Weights of a small mixture-of-experts language model, trained from scratch on English Wikipedia.
Size: vocabulary 29723, 154M parameters.
Below are experts of layer 2 (counted from 0) of a mixture-of-experts language model. Rows are named router (the router's row for the expert) and show model dimensions 0-63. Each number is 200 + 20 x the weight over its row's rms, rounded and kept within 0 to 999.
After each expert's rows: a language model's description of what the expert responds to; "comes after" lists some tokens at least twice as common just before its tokens as in all text. This comes from a sample of Wikipedia text that the model never trained on. Tokens count by the router's weight.

# expert 18
router,185,182,195,235,197,179,178,195,204,186,160,216,195,183,228,194,199,171,195,174,227,191,207,166,225,214,214,194,197,199,213,184,161,192,218,250,170,227,184,194,183,168,253,201,201,192,169,206,175,181,217,230,198,200,205,228,228,215,195,186,221,202,161,182
It responds to: Personal first names
comes after: "| ", "- ", ", ", ": ", "by ", "″"

# expert 58
router,193,230,180,177,162,206,178,200,202,186,173,207,184,200,207,197,170,195,219,213,225,186,193,194,205,215,218,200,197,164,188,200,176,195,164,225,211,170,221,196,177,158,213,234,198,219,180,208,216,215,201,176,180,183,221,184,211,219,218,201,156,212,191,220
It responds to: Proper noun openings
comes after: "| ", "the ", "of ", ", ", ": ", "in "

# expert 36
router,226,228,181,186,219,191,237,180,201,193,179,183,156,241,216,182,157,213,249,215,210,182,217,206,197,239,189,223,182,209,222,181,171,198,176,215,218,210,166,208,161,195,179,194,192,197,154,182,184,211,193,187,175,187,223,234,228,183,211,198,209,182,212,204
It responds to: Sentence-opening prepositions
comes after: ". ", "\n\n", "\"", "and ", "\". ", "). "

# expert 37
router,163,175,238,192,207,199,222,189,184,178,207,181,197,217,198,162,213,220,232,178,178,227,198,234,190,240,182,198,194,200,181,181,181,206,208,219,223,220,232,189,184,234,218,191,214,187,180,180,197,195,215,220,170,194,183,225,185,203,216,241,190,192,222,185
It responds to: Range dashes
comes after: "1", "6", "0", "3", "2", "7"

# expert 45
router,236,210,189,168,197,160,227,198,201,199,191,185,189,193,167,173,193,229,198,207,191,183,199,247,186,171,192,231,183,213,170,191,203,192,172,198,208,226,225,205,201,186,158,220,199,180,192,214,192,206,207,208,157,212,185,220,216,176,172,198,176,188,194,190
It responds to: Table row-ending pipes
comes after: " ", "% ", ") ", "0 ", "1 ", "2 "

# expert 34
router,197,204,195,233,226,215,218,221,153,198,182,192,215,195,195,221,188,189,190,219,209,176,192,201,176,199,197,202,193,167,189,208,207,202,178,179,198,194,184,184,191,213,202,166,179,183,172,212,177,192,192,213,204,229,205,200,214,217,165,233,225,180,195,191
It responds to: Verbs after subjects
comes after: ", ", ". ", "he ", "which ", "He ", "It "

# expert 63
router,193,203,237,208,201,177,189,170,237,197,184,222,214,205,173,181,241,201,189,172,187,198,205,221,188,192,211,219,171,193,220,184,193,203,243,192,201,211,166,219,204,242,211,199,208,174,190,186,194,189,194,202,214,194,211,205,178,181,192,177,172,251,165,232
It responds to: Numbers in tables and scores
comes after: "| ", ".", "–", "201", "200", "-"

# expert 29
router,187,206,228,219,212,193,227,226,176,203,176,208,230,231,178,189,212,178,191,221,192,249,222,180,206,189,180,186,234,190,172,197,243,198,203,177,170,216,199,188,230,192,164,227,227,195,195,199,211,211,192,206,195,242,209,206,187,213,186,202,210,227,183,168
It responds to: Action verbs in narratives
comes after: "to ", "was ", "and ", "he ", "also ", "were "

# expert 4
router,176,205,185,177,195,177,217,213,210,210,188,198,242,199,175,182,208,183,179,186,210,230,166,223,206,163,189,214,205,221,200,200,187,170,256,203,176,166,206,218,190,216,189,175,201,202,185,176,210,181,185,181,200,183,203,191,220,191,219,182,189,197,206,219
It responds to: Year digit pieces
comes after: "201", "200", "202", "199", "(", "198"

# expert 51
router,214,189,211,213,195,185,148,214,214,209,196,191,207,190,181,228,190,182,188,205,195,179,200,201,162,216,223,206,208,185,222,216,192,219,224,210,213,201,178,210,200,199,196,190,157,195,195,182,245,247,198,227,198,203,196,180,188,176,214,187,233,182,206,202
It responds to: Line breaks and colons
comes after: "|", ")", "==", "===", "by", "."

# expert 2
router,206,201,227,193,210,174,183,186,213,196,212,198,194,214,186,202,207,227,192,150,180,190,198,184,187,218,210,232,184,232,221,190,226,187,244,193,192,169,191,218,210,214,209,205,179,198,235,207,188,188,206,208,183,176,183,192,227,214,175,197,216,211,205,193
It responds to: Infobox and section labels
comes after: "==", "\n\n", "- ", "== ", "See ", ": "

# expert 54
router,183,189,196,158,195,223,228,180,220,161,207,194,192,209,232,190,186,192,214,209,233,238,195,226,196,227,212,214,209,196,182,186,215,213,175,190,220,207,209,175,182,181,198,238,157,223,185,189,212,180,195,190,187,202,212,203,200,197,225,173,198,194,209,204
It responds to: Compass and name-starting words
comes after: "the ", "a ", "of ", ": ", "The ", "\""

# expert 39
router,195,201,208,169,214,183,217,201,190,202,180,211,236,184,191,210,227,196,150,197,226,134,171,231,190,219,225,261,186,178,198,195,183,212,194,195,195,212,213,194,199,220,212,190,206,199,215,189,176,198,169,218,205,157,197,224,210,171,223,208,189,206,212,199
It responds to: Ordinals and sequence words
comes after: "the ", "was ", "The ", "his ", "s ", "is "

# expert 9
router,183,218,215,221,176,209,208,190,200,218,187,185,180,169,207,187,192,201,184,222,195,233,202,221,217,207,194,195,179,178,213,226,198,206,185,260,216,201,223,254,197,162,166,207,190,199,172,217,209,151,190,186,202,194,196,216,201,174,204,202,208,249,216,197
It responds to: Table header cells
comes after: "| ", "; ", "Votes ", "Candidate ", "No", "Title "

# expert 20
router,200,221,213,164,171,198,145,192,192,199,193,188,206,205,182,218,211,226,206,212,227,217,208,208,212,223,198,217,244,189,188,184,212,190,183,162,202,219,182,203,211,153,178,216,199,208,199,206,205,222,214,192,181,223,211,234,186,219,190,156,214,205,166,179
It responds to: Institution and work nouns
comes after: "the ", "The ", "a ", "s ", "National ", "his "

# expert 43
router,195,189,154,215,193,209,208,204,204,204,204,170,161,192,181,215,176,212,202,216,178,185,195,201,161,168,204,213,232,234,207,203,205,198,195,221,175,193,174,178,232,216,210,234,231,206,249,227,212,233,238,208,183,202,224,193,186,191,237,200,175,157,221,182
It responds to: Capital-letter abbreviations
comes after: "(", "the ", "; ", "-", "W", "L"

# expert 28
router,221,199,166,163,197,203,191,212,188,210,239,226,178,202,239,195,168,211,211,186,238,184,169,211,207,234,222,218,206,168,192,213,185,194,198,196,214,182,236,175,156,169,216,232,215,204,170,202,193,194,203,202,196,204,233,201,228,205,230,195,175,194,213,220
It responds to: Surname first pieces
comes after: ". ", "- ", ", ", ": ", "\n\n", "= "

# expert 19
router,206,214,172,213,214,166,178,161,194,216,199,177,220,191,197,223,206,194,216,209,192,227,188,200,244,167,180,215,194,196,211,181,201,194,212,209,178,226,215,187,208,209,178,190,238,223,173,221,216,191,197,187,226,235,223,168,179,184,219,226,218,223,181,237
It responds to: Numbers in tables, dates
comes after: "| ", "; ", "(", "–", ".", ": "

# expert 52
router,164,186,203,222,189,200,147,229,221,181,218,203,206,239,200,190,217,218,214,224,208,208,191,204,227,153,241,190,194,203,193,193,185,204,157,172,200,234,212,188,188,210,213,197,195,191,233,176,185,242,216,210,193,190,222,208,217,181,206,209,185,228,210,172
It responds to: Quantifiers and adjectives
comes after: "a ", "the ", "The ", "and ", "with ", "an "

# expert 62
router,198,209,206,223,161,231,161,183,235,212,206,201,206,181,209,172,216,173,227,195,217,159,193,188,182,227,214,226,188,183,196,186,175,210,178,184,222,205,189,211,196,200,162,212,213,184,198,194,208,183,192,215,204,188,200,232,143,181,185,211,151,192,199,177
It responds to: Proper-name first words
comes after: "the ", "of ", "St", "\"", "The ", "at "

# expert 3
router,207,220,205,163,218,223,222,163,194,226,201,220,205,172,209,175,235,190,215,190,204,239,198,202,202,210,194,208,217,206,183,204,222,198,187,217,219,224,231,194,244,211,237,188,223,193,202,206,204,203,187,220,220,197,210,197,174,174,220,198,145,163,186,217
It responds to: Possessives and naming words
comes after: "'", "Women", "’", "was ", "Men", "women"

# expert 23
router,217,169,198,184,197,192,201,206,216,174,210,214,200,231,210,232,179,187,213,174,178,188,242,196,220,182,201,160,216,175,194,174,236,194,188,190,220,238,164,148,204,233,206,155,175,195,199,157,245,214,185,207,194,150,144,213,201,195,184,172,213,223,198,201
It responds to: Adjective and participle endings
comes after: "-", "to ", "a ", "and ", "un", "was "

# expert 31
router,206,226,172,221,239,180,204,192,183,227,198,168,160,184,187,181,193,203,220,201,195,181,195,226,165,158,202,176,179,225,204,190,183,196,212,199,181,179,181,222,166,221,191,220,226,198,193,219,209,207,236,225,205,196,187,202,229,159,198,142,228,210,197,215
It responds to: Month names in dates
comes after: "| ", "on ", "In ", "; ", "in ", "On "

# expert 22
router,203,208,237,186,215,222,212,186,216,194,201,185,223,188,192,198,215,197,183,209,204,198,240,229,185,183,198,211,200,187,199,200,188,201,179,201,183,188,204,167,222,170,192,225,162,189,178,159,245,213,196,172,227,206,190,175,188,206,234,144,221,181,169,220
It responds to: Table cell separators
comes after: " ", "0 ", ") ", "\n", "1 ", "2 "

# expert 12
router,194,192,180,213,200,208,215,198,194,179,180,207,192,174,170,208,162,185,196,160,206,221,193,230,193,185,184,214,187,190,167,228,189,213,228,189,201,168,205,207,175,234,198,207,196,214,178,214,189,207,197,201,195,201,214,215,196,212,198,219,190,175,210,237
It responds to: Numbers and coordinates
comes after: ".", ",", "| ", ":", "(", ": "

# expert 14
router,187,245,209,202,225,187,211,186,189,179,174,194,199,184,195,184,221,244,200,177,169,185,199,186,208,180,178,226,210,194,180,165,203,234,214,169,188,205,208,211,221,213,226,165,207,193,204,201,175,191,184,238,184,159,198,162,200,170,217,200,229,211,188,199
It responds to: Definitional opening words
comes after: "is ", "0", "-", ") ", "known ", "born "

# expert 21
router,170,186,161,186,177,174,188,202,235,209,206,199,195,224,205,188,190,179,182,193,186,192,192,220,147,152,171,221,211,186,183,196,182,183,210,206,194,201,224,219,186,219,172,191,198,183,177,209,204,183,239,234,195,183,194,204,197,189,227,212,197,194,232,184
It responds to: Country codes in lists
comes after: "| ", "; ", "such ", "/ ", "MF ", "silver "

# expert 5
router,174,182,204,192,204,232,202,192,182,210,205,198,196,258,209,196,176,194,208,237,192,200,165,227,208,196,212,214,166,204,199,215,168,224,204,214,167,193,192,223,201,211,233,207,172,199,194,241,181,208,203,189,193,196,177,206,196,185,227,172,203,165,222,208
It responds to: List and table fillers
comes after: "| ", "(", ", ", "; ", "– ", "- "

# expert 1
router,189,227,184,198,169,181,194,178,201,191,183,223,236,184,198,201,207,181,201,176,186,219,234,222,205,235,181,180,183,226,213,192,220,185,206,219,214,185,192,205,197,181,221,205,215,178,214,187,221,171,233,166,215,176,183,190,206,196,190,219,183,238,206,167
It responds to: Paragraph and heading breaks
comes after: ".", "\n\n", "=", "|", ")", "U"

# expert 47
router,236,172,170,212,213,207,212,199,212,192,207,216,217,215,178,215,178,194,167,212,213,215,203,188,204,225,204,193,186,212,188,172,200,222,220,206,202,190,190,200,197,245,199,230,227,190,185,234,174,158,222,182,210,192,223,186,209,219,209,194,199,198,221,169
It responds to: Mid-word pieces after capitals
comes after: "S", "T", "A", "R", "N", "M"

# expert 49
router,196,213,212,225,199,245,190,222,215,186,231,190,189,213,195,194,184,181,193,186,243,204,187,216,231,168,183,194,182,219,206,215,194,207,167,202,213,213,209,195,170,189,207,194,189,173,189,186,217,185,240,188,189,241,196,182,207,196,206,189,160,210,187,211
It responds to: Nationalities and places
comes after: "the ", "United ", "in ", "of ", "New ", ", "

# expert 32
router,145,232,205,199,159,171,219,190,197,205,189,185,210,204,207,194,167,191,200,175,181,196,197,242,218,177,194,212,189,226,197,200,181,244,197,189,232,202,196,211,220,218,174,198,198,199,210,225,182,211,195,179,180,171,208,215,192,201,205,207,192,165,215,177
It responds to: Known as phrasing
comes after: ". ", ", ", "and ", "as ", "is ", "-"

# expert 44
router,183,180,203,175,192,196,235,169,178,165,183,214,179,199,203,201,189,228,198,173,221,190,234,195,195,171,216,192,200,190,190,193,199,166,237,206,202,211,202,208,204,199,174,197,215,192,219,238,215,190,184,191,214,197,184,231,172,198,175,195,210,222,205,196
It responds to: List and table starters
comes after: "\n", "\n  ", "\n\n", "\n    ", "\n      ", "\n        "

# expert 57
router,151,212,171,213,210,188,195,192,184,206,167,191,193,175,216,176,166,195,217,198,173,195,181,218,188,176,173,192,186,205,206,211,189,164,181,210,207,205,228,220,178,159,196,176,199,223,220,218,218,169,198,198,204,229,214,176,171,195,204,230,175,151,196,173
It responds to: Capital initial letters
comes after: ".", "(", ": ", "- ", ". ", "″"

# expert 16
router,244,219,200,218,203,206,253,188,196,182,198,191,196,219,232,231,196,201,182,206,218,211,193,207,188,180,173,196,198,233,174,218,214,187,211,223,215,191,193,174,209,222,173,156,217,197,201,198,168,196,170,225,198,189,185,173,204,192,184,222,193,208,200,198
It responds to: Agent by, field labels
comes after: "- ", "was ", "is ", "• ", "been ", "are "

# expert 50
router,190,246,177,214,227,191,201,172,175,192,240,221,215,197,188,193,188,181,228,219,186,203,178,180,251,169,216,203,203,210,193,198,220,225,197,193,206,195,187,204,161,199,209,200,196,186,223,209,204,189,210,219,206,223,209,210,191,168,190,211,191,198,217,175
It responds to: Articles and determiners
comes after: "of ", "in ", ". ", "to ", "for ", "as "